{"n_experts": 128, "experts_per_token": 4, "activation": "tanh_gelu", "moe_layers": [0, 1, 2, 3, 4, 5, 6, 7, 8, 9, 10, 11], "balance_loss": 0.00384, "balance_bias": false, "lr_router": 0.00066, "norm_eps": 1e-05, "tie_embeddings": false, "optimizer": "soap_variant", "lr": 0.00466, "beta1": 0.95, "batch_tokens": 65536, "train_tokens": 263800000, "dataset": "wikipedia_en"}
Below are experts of layer 3 (counted from 0) of a mixture-of-experts language model. Rows are named router (the router's row for the expert) and show model dimensions 96-191. Each number is 500 + 25 x the weight over its row's rms, rounded and kept within 0 to 999. Numbers have three digits each.
After each expert's rows: "comes after" lists some tokens at least twice as common just before its tokens as in all text. This comes from a sample of Wikipedia text that the model never trained on. Tokens count by the router's weight.

# expert 80
router:473450457498464538501457515526509493485508495512488477509533487502472496486539476466508517452474494538512502560498480503495475532509496496526480482486495519489505511490516500478501516502499486517542487409469512568503487523531489497519490502529498517523511432530494492501511513540486513503
comes after: " ", " U", " W", " B", " .", " R"

# expert 17
router:472447526521490458479496502542498454514498494496501527511490478508509499500504485536516541483487502553503485472495492491504519483508494531464445525467503505498495496532479504484509468492498536456513491463450478570508512537521494505498520537481488549477509488562476508502529512490478514475
comes after: " ", ")", "\"", " —;", "0", "1"

# expert 122
router:458473481515462566454488505472511475512510525482487513470514472507536468453495483564511531493496512558473489523510507502508491487495472508499534550497485539507502515482537421552506521512506471474475507483478505534502501496547502496505486520518532534476499479521481479506494492518479508484
comes after: " ", ".", " (", ":", "–", "′"

# expert 102
router:501498520483471509498473500473472499507494499508494491459490509464549461466495470482516490518479489486519495471509502514522450499504490489529442476482488486484490511485497530513511447522508514514553509509466529444516565484451498500476511481501515538511513548508448513467503475484523499570
comes after: ",", ".", " along", " associated", " due", " relationship"

# expert 28
router:459480511508496516439483504527516466528507495492501472484485498500555536541497516502495509472471478500492489496509505457490523481505496477520508484471478442509502505507519445484511437509500493510543489499487472531492573505447512508516462425489465562507521445520501505507535481512522479452
comes after: " |", " medal", ")", "   ", "\"", " with"

# expert 117
router:518481496506450556478491507535542428502493518497512460531490493476511572498502472521502511471494485471470497442501496519511483483495478503528461531470532477491503507515509487540501548506507418529466498500469482483501520486485497472501489510511525546490500530465489515477525518483507489510
comes after: "201", "200", "199", "202", "198", "197"

# expert 23
router:507481521500509478486487508512493472495489491493496460509503476509454530468491465486526524476526495471548478523500523488511521473494505457521589537498499490512495509519505497510516504492499500461461497364453503529475469521511516497500505487557554432495504515477494495485477512531480499450
comes after: ":", "-", " |", ".", ";", "="

# expert 97
router:512490505510484489460511540541499485490515477499487497514522513524543513472476482515534510455515482469524507590496548468502466496511509496505519506433506464503472474485455487498506514473500503471466491470519493501518457488530515486515522514505491557497511499523481457481515489476453486477
comes after: " to", " the", " is", " a", " are", " be"

# expert 56
router:516483526507500510511474502517523504510511496477487489476505496488462490524507488573517489485517479446517491521513506501495510510514512486512464509436519483487495493496509409488504501508490470498527508498459447505507505507499513494512510462498519484380496462490503500540460542525510527455
comes after: " the", " a", ",", " was", " The", "-"

# expert 53
router:476508523490563542532484491558509492501484516499497491465509481538540520488527441436466468450494500452484520510508507479509502482507496492455460510531456496487482512511502536496511487546506408501505490535457520524493481512522516514505501501484490463486510462523478493543493503472506497494
comes after: "|", " |", ").", "-", " as", " a"

# expert 79
router:525499503505523526494443505500494518518480516490488456525491495515507500501498503478509480505501503441528492520526480513500472486513495492509492452470500458511493484529486519471493514467478521523530506486520438527488493507531502495547506452540508514412489422504512501481536518521527513484
comes after: ".", " ", "201", "200", " end", "199"

# expert 26
router:528501522511493496491483502461507489502508513479482536561500496465470525516517449518481527429481496513542535540500470546499478496505504476490497511491502482482490517496498422482505516544494488492487501538508437511482517502521484517511496533536492540498484530464455517494518515520517516467
comes after: " the", " a", " his", "'s", " and", " The"

# expert 125
router:495516519498494532537491484543500480546506473525492464491529505497519507530481543518518482477502490506543477579513536465504490431502503500435575537519491515518499488528482498490493531534499451523504504529559512516496450532412526494527505525493512532529475454487519493482494513461451494550
comes after: " the", " and", " a", " to", " of", " an"

# expert 22
router:501533506510549585509448509561450533561500529495505519499500484485475462481528533458492508527539506500503511535501518505506442451495492517514609509514490483486501496513548456537506509483503502520431498468518475498499514479522489504507476448498489467472505552491526497520521499481470521512
comes after: " |", "|", ",", ":", " in", " January"

# expert 95
router:515478515491509517428493500570513517496481500503505494489503472500481530480489487500505496507487494466520482513509509535489483526504482503480453509471526487493501506497506510501493548485520510488477494500474530504501642486525501490495518464538497446478514485485500490531493500520479523517
comes after: " ", "0", "1", "%", " —", "2"

# expert 50
router:504476518503493492439539540531458487508514487479492480472499524499511479556492462505516537514574484510501499511498446475484502476500501520434530518552481487472484494486487447523509485508497536498529494491499504514493532470475494491499496482520510503535521465488507528468496497513501471502
comes after: "\n", ")\n", " |\n", ".\n", ";\n", ");\n"

# expert 90
router:478526553508526473551529472460513466541523514515505546543523507475513496480511533497476487487488505500500534559500526500505517490510526515507473504503530478489492500491471474462505541521472513453473498498518444442511472517507494504520501486524474589519485481484472507498508457492545503497
comes after: " to", " was", " and", " he", " the", " were"

# expert 103
router:479497533491503513505492474509528494484476494515499504544504494429532538471459557535508539441507511503495477523491511498503502477505510490504448442469510455511497503454494506493483507507485463499478486492531473571500476511507534516525478507470452469513512498521489494518530489548491464507
comes after: " the", " a", " and", " of", " for", " an"

# expert 115
router:515484515490452497528512490454531532503488507490490484489497464511545484500509502556486517487497495448514562510488484529514446511504514468465461514457497511487494506516488475516493492528497503499558490458522493460503511489491488470533493526507521461471500464451507524529477487530540501450
comes after: " of", " in", ".\n\n", " is", ".", " to"

# expert 15
router:476514507528434518473519493471508448472523481513499495522510499474467527506529532510509522494527471556490516517511500537508480518512483479515514558483509507536493479517503459484510503511488500470488486527446537471502469516439500459506513513516486513493484496454487514495510527531503524518
comes after: " |", ";", "-", " The", " &", " My"

# expert 81
router:474481530490438476468469526459487508504516473509504492455518518515529498547509476506484508483484491574493485513504515485511501484508500492496519596502498451468488500489494454507494519509503479498479490408504481487486495497506495476529501523512472475539494464472464501498483510498474494469
comes after: ".", ".\n\n", " |", "-", "==\n", "===\n"

# expert 58
router:497510541494480506516546491478522469490520494476517480521509503503555501555518519520493491475509521514552474497491486545508484443496506493540518477479489506497499498491507482464510516537485466518441506504483527560516471510499503489507486515498490540488517492431503533515554484504490493556
comes after: " the", ",", " in", " of", "-", " and"

# expert 64
router:447492524507458511502484512460507468525487506501492503505539517450542533525467530499524572457504490486434503547502517506495483512510506499521491500445508480469499500503502529489493514437487500510429513454482465437481515503519510487505496524464429481512507493518497483491485506472484485469
comes after: " the", " a", " The", " this", " an", "'s"

# expert 52
router:473486513495523468491494485547478512512509488521496487525505488537511516499503484522510528495475487536512513505503487543508493500504500460438448519481492514493501498493484542497500490482488493540503501500499445511476493505527502481494494433496458440432529408510522490516515506506513508517
comes after: ".\n\n", " |\n\n", " United", "\n\n", ".", " Type"

# expert 10
router:467455487485476565542497497531475485491512508487482505524532474541501525542513486467479518463514499504562484540480469554500488492512474510487525499452492432483504515499518492502497497506499423460543491510466515469490519522501493506497480444509480500489467509490518497457508486533515518515
comes after: " |\n", " the", ")", " a", " was", "|---|---|---|---"

# expert 25
router:508493483497493475471485491533493514545528496505483487481511529520536484440509508527510512492486487477496470512498501517491507461509491489587489526501517484506497503478486527462516520528507488537536496472492445574499490537475517503504505516513518558478497530469493518444522494528500493541
comes after: " the", ".", " and", " The", "'s", " located"

# expert 75
router:506495523493479505527457488442482505479473481502481473487487489513536497444496515547513533547488516525510496487515508568518525477507478536450455474468520503513504489502483487493482518505507488537558482506507475562488589529474491489505513480503469526521476471519503476487528498523491479521
comes after: " a", " the", " to", " his", " an", "=="

# expert 0
router:504499507497491460528527507495515539524469503498495460510463503493532455485536468501495517483548495500498521518502524554522471505503495542437471467530532492497505519519494514470510446526486519474558507467516504454507504458466478482508490486440520518467511466488499506543492500471528527471
comes after: "\n", " |\n", ".\n\n", "\n\n", ".\n", ")\n"

# expert 88
router:462489499491496444470474506507527508531507483494492519498476523508486507570505495549510499545506507526504484502505496508497495525501490523515483524501461534487507505518573487493502503488494580514530508489485509503522522485518500497499499510452491509514519526510482492504538514468523471450
comes after: ")", "0", "1", "2", "3", "4"

# expert 89
router:511491479491499469491503527481511473504468489502488487512486494489465500486481550504502487500538499458564502559494501508513538499504512470490576559462524493497504488490476479490513506537519555498476507437472506525483505500485483489512486540485508493517489486499531519491468506520472469515
comes after: "-", ":", " |", "|", "==", "\n\n"

# expert 29
router:502463479495530504493503533508496527535495504487500505489486480519522557425457540483509538472500508504494512494510478523501505505513495509541473478453473504505501497489482518497507475486521472487455501426515473526504534510562490505529515532505562526501530496537501466504491506516481500522
comes after: " ", "–", ".", " (", " −", "^{"

# expert 120
router:527534501510492513514506464536520537516503518500503438493534486504439528450520465459486485471483503491488499499513506555510534506508480506517575501540465496518496490513514489476519525499486487472463513528460515526475448506465500498509506487536522516524472482482497537446482535486485507489
comes after: " the", " a", " and", ":", ";", " The"

# expert 47
router:502508489507512501511508529521495519510496491510504522536499493477498503485502486505488511555484498514472487493506503508491517489506496493521518477466507477508486522492489462527494482499510514453405493439458496522502588500527504505494481447464506437422476513468502472513528531571505502490
comes after: " ", "h", "c", "b", "ar", "ac"

# expert 7
router:489479550497453546487570480487463528488494500515486493561470494516502488489504496473488518480456518478491484486486480496520468506510500463499477597555481493516487498520508496497515458524484503469519495509555487515528532492503497487498493515474458503473468489455483502477548520488516489470
comes after: ".", ",", " where", " that", " when", " information"

# expert 118
router:516525464501487530434464507509485461492487499486509476549489489491506502517485594520522495522518502511425536553513451490501423505500484484534486487505521472501497498495482510524509564524491514568509495474464556492527483520514511472513506454482473526481515491468511500536513492570508527465
comes after: " New", ",", " South", " North", " of", " in"

# expert 68
router:507515495496500492457468504464536550513493482489499509520519483513432474558539470492490572469463501439491500517518509506494482503506501433526491519471484499476507501502494489439511487491505473497484498509546514499480465526513505497490509507532486449472514542469511492494485516511517490518
comes after: " |", "6", "3", "1", "2", "7"

# expert 49
router:510516499494478477434471509420531449541500498477510489559495503543509505457471453486501537486500492472483470526503490476505492517503501495522503483469547508507499502508484475504515522498489495465499497509537462512489496499535492496512502527542494464501542382535494528508536523507499520503
comes after: " ", "–", "201", " (", "202", "200"

# expert 105
router:498490522513471478445511478554486506530505503510506485581524491482514473479479469499505504481511481515458504518499471527510493479513500484561484526402488492479508503499500534504517534513492467499494495488543530484514489517496492508524494471531535450466470479467472510521511495468499489450
comes after: ".", ".\n\n", " the", "200", ":", "201"

# expert 67
router:500505534520480501488495493498481485513486498458506508512473490472485551492491520669485523489509483460466530481503494515513466506502504515538445468461523509499502515504517500475502490479511473472527494529490522457491529528466494523518482506495465495491521492491470545443516519467497487457
comes after: " the", " ", " The", " a", " his", " this"

# expert 61
router:495531531499457441524516507546538556487524493525509438487509512513497514511508500514499477490523490523571501495501523486500502486492492487486610571492509511507501499487482473479500479501489525460459501487462489499512497507478520490511527488507486496507476498484513488462484532488453489534
comes after: " |", ":", "-", " of", " de", "|"

# expert 40
router:498478498514496462467482511575557528491514490507497454540505491519496527521506482471492496474559491494528519542503512477502533467491485491501457437510493526472502517509516502478509493498503430514498504515497470583546579505471494501505493458546522461488507502480468516487505509527510476487
comes after: " as", " is", " with", " in", " was", ","

# expert 19
router:476517489514506550516506519471551487518470484465498423510499492463430510493479503543560505484550489522509490492494493536497493499509513484501532512506498485503502490551464520497497471488498517515514499497572513512494501518491502510508478517485493465557494485479497504511469533495487464489
comes after: "-", " the", "|", "==", " a", "The"

# expert 24
router:480517498498445549497496517505563467489510483506489494495509497534545493453500513466508500496521485539547516504505511521505490488508486477527491530519463492510507525500486452479499493503502465542488494500470500488537624498501506515494515539525501504495468453511507524495541502494470513508
comes after: " ", " (", " a", " T", " H", " F"

# expert 48
router:513500506503474484471510501533509493491498483487517488495503509556537542533483507530513487518503495596501496487502469489505434478508493474538452537474507499511501505508496552497506496523495432547502512523495470571499509486522487494508502507518513469506511477497491526501571495547502521450
comes after: " United", " the", ",", " of", " |", " in"

# expert 78
router:514504477478469540499513510475464499489511490475529518466507528532437469572503489532495493472528504533523533521491462512523482504498480488447486490451534559500502521551496480495509485493508442513550504480497441517503523469465508503510493421518502482507498514451487526494521505454516502468
comes after: ",", ".", " that", " but", " announced", "),"

# expert 84
router:481461501518473470469433510429521497497485452489496506510506509474458470473472504581509501487537525472556519520509500511514486489498479503475531565538526511498500505503492507496507522524498519479508524447568514501515498513442516492516486497474480543485474515506508488512461493478498526523
comes after: "-", "==", " |\n", "\n\n", "|", " was"

# expert 41
router:507497521526425595523517512464454471508501496472487510458507498527564511479519517480506511506514479456465504489514501473510501524508522447581554468459486478506509493492485457478514471495493478535483483522508482509514494515492513501536502483527470510500481478465495525461497500501500496523
comes after: " |", ".", "-", "201", "_{", "–"

# expert 121
router:510481482498542541479512476525481460512495500473506514533485505507565551490540488500479496462503490518466550512507491484515527490500507465512471498519499438503498494496525531498489471508488463556505501502518444535516497501511502492472480467491529530508487457478489484517546482482516450469
comes after: " in", " the", " |", " from", " In", "In"

# expert 104
router:525492509503516493482499491481505496510501526506506495523500489485453489454484534620498546532498507504485510515509519514507481473499478507452494534455536493491501492491494508528497484509485468520519493527495501475501558541493493519520486474478491560420514527493492512461517514503468505524
comes after: "==", " the", " a", "th", " his", " to"

# expert 33
router:506516496488478499430515481442547467488509495480484466501514501499494539554524473533515488497514465490519519485501490492501475535509469468539557485542467541466495505510500447485500529520496510496519489471489519500506500511511496474492513539541511524525483467474528511438490495486490515529
comes after: " K", " H", " B", " G", " W", " L"

# expert 2
router:486459515488460473483484480497488548486482497474490531491512492524486460433481514482488497472491495515482500480499534531512508496493483506477490493472533505497507502498488500524498468504513504528554512484492500590491481490542486468501517543513531507498479505504514493576513516470494496480
comes after: " |", "|", ";", ":", " /", " November"

# expert 30
router:479488518492508520486475492494481543548452489470483461482524497495479549512492465465504523471514518511506539530497483472512536521493482533476490489514485489496491504507487507493497517497517467551416500514492542533523519479515482519521509521516492497510483478522516491515483505503460489454
comes after: " (", " \"", " un", "/", " re", " '"

# expert 1
router:501475531501448571488481485489520486503502504507511516481496498509481524446518491556503500478455485562512464537507500526500417487495487501445488517503507482487502512521503513496505532504509504485470497435455436506523519520510498477520506522493498495474508478494505497504503504501487512540
comes after: "0", "1", "3", "2", "4", ";"

# expert 87
router:468486532479477563495504522518532539495510497490491505492483494499528532549532493520486474546496498484483478516512489517501481489487513492459519509454483470491502494513496469518495495527500563536521493503534546494479496482477496463488503459497546459500495520485491505472533527563482471539
comes after: " of", " in", ".", " to", " at", " for"

# expert 101
router:474532523501538512486502555407537494466491494521484493486506527485475487549499475475493492512511497531510516435499490524515482498507488516504443545528487507515496508504491426508499500502514550528529479533499507506516491491566498516501477479512518456499505443521518530514514513492506470487
comes after: ",", " Succeeded", " Preceded", ")", "s", "\""

# expert 82
router:514487521510501489500515510550428453506483500489503464535511513497471496514488492497490511496490483509490530521509506463503491497512505504486490484511491521504506490502547414505505483464500521476495500410487486534506558499492501501495494541504451522509512440505503492511528503509531481501
comes after: "1", "0", "2", " tick", "3", "4"

# expert 37
router:503485451520463580461485510541497491511507473479493536564538484512557471471518476495501495531515491510449452491498480490497482493516506486523547518468494536492493502504515473538492474489484526508510497471499489570506480487505517483516495504533533456501506539501468507476531512500532467439
comes after: " No", ".S", " St", " vs", " J", " C"

# expert 119
router:496495506500505463522524484572496530506478500504483494501487517536541511477478474520516506542514493498518460529517477503499494490492484486511452522560499451501504503496478521472488495509500472469523490473577453476511476499472522493501492468475508529519486460443478513557483491531525537452
comes after: " |\n", "0", "\n", ")", "2", "%"

# expert 123
router:517485561494522485497444513525571431490507505519501497497511486476525503513527538488496532506519486502555513528502501511496512490499506463503517471503500497482506484485500516502498500496489457478464512472500482507515556534486516502507484526503551511443502432509509514500551516524503510441
comes after: " the", " of", " and", "-", " a", " The"

# expert 107
router:506510495514531556488498486445521534513504503497502476470496508534518495460483512515517517457507521548480529529505500542512510497495479493503454564493500534492499502489500503507528520542503482529508498504530526477496541524549506496493497546509510495477507478483480483500505468499489473455
comes after: " ", "–", " (", "201", "-", "200"

# expert 71
router:490499504510438522511520491526564487515514489500490460480501499493535517455509521490536478502479475454481492556513497501498467484485485475513497521418481493493504525524515516498499579528506491486507496483487408469510515506505500481478475433540473489533491485504510520531540487504503502522
comes after: ".", ",", " a", " and", " to", " was"

# expert 57
router:529525524501471488457487494523467507473513504516511464476502491505450529484535482473500481482472499459573491461499509493515541498504489504548504529509490477504495496507526497468502495506478467472423503484442466520476473497449507472494486502541555474452516484507497514479497523515452508422
comes after: " |", ":", "-", ",", ".", " of"

# expert 9
router:444501551500483549491480483522467550541514499514499520491530493494491576463490481520516546506458494472555512491508470523511460484502503479517460516502509512467500492470509458511507479497505510499467512442565449463516538480542514535497528457491498480533514482494460502522551493536471491489
comes after: ".", "0", "1", ".\n\n", " two", "2"

# expert 3
router:512498504486431484543474481466476505517506495489489485511524493508473481570546543507514514487490502507478501448501493523514498501492495505522476450505511511496487495485503507493495581514495489489489495519522472523489558507440523500490492508472434513508503503488513509486522531446519482448
comes after: " the", " a", " was", " is", " did", " and"

# expert 85
router:457499498512511515525479511493515498537499511487486441530482488527573485451526502544502470518538485530549516466499478508505519504513534493543574531505544485534490485512492486477494477529489516524504507518453529475503508486529490476492495522477496494525500461488494542510528507534467515451
comes after: " |", ",", "-", ":", " United", " of"

# expert 39
router:505472500513475477503509502419585443505457488525491507487489497499450560480459470498510481524538514447546492458499506530501485477506488512500542536449503493494513526497496504487516521521510488531509506408506487521500526492502489520518492525539545481533433534485504471538493508497508493510
comes after: " ", "-", "|", " (", "\n\n", "=="

# expert 5
router:459523497494503511522413468512481465510517517501504489475501515504481470520488554490490500467483483490441500485486513460493424498489493472544530563468470498490490483522533487478499479488484454505524490549476493504495493470494514500473493521507481461484496525452511498503500487472497509531
comes after: " |", ";", ",", " in", " /", ":"

# expert 83
router:441464576478431499511480530540489467518500502497514484484495462502482517508529494514516459446502491506499488435508486474509508513497498504555477555476515463497498504503513521492492521519496509509510507471519500520517491521480517495506494542551501508504488502475474509515530522485514508459
comes after: " the", " such", " The", " War", "The", " were"

# expert 116
router:459529493524484517492508504527522491491504507511512501478492542527546472523516566555515485473455508495510489478508482561495464506482480511550543511494424490490471503484519467492510515519494472525476503506464453482504524480486516491498475471508448445495515470507459500510510498530517510498
comes after: " ", "–", " (", "8", "9", "7"

# expert 4
router:520496480513431547530486493542510481510506490495488510486481479471530541559501525559493520517513488441531507471508511511509527493499490488516475517514501500484513500521461514517492464483491451499468505544535532493515584491519505485528494464505461548494500501513506508433518496514531500486
comes after: " his", " in", " and", " of", " to", " In"

# expert 73
router:480485500494480565501513510507474447519490484496505464485499497501562554464489509569509529519515512479437518482497447523519522511491506519481497511502468456490495513513520524565503514516502494543516503516481460475507476500504500480498472441517550514459517463487478466457508480509495484521
comes after: "201", "200", "202", "199", "198", "197"

# expert 91
router:494513453491440483425542506476457506536505491507507503527492497490481550474459562469483482456458484524436516525516493491498504480505480467477553429520479512484496521541518483520493503521500482534498510503437532535490467497438498511521494487498533506530510515501447526458512515565480497496
comes after: " (", " \"", ".\n\n", "\n\n", " Mc", " =\n\n"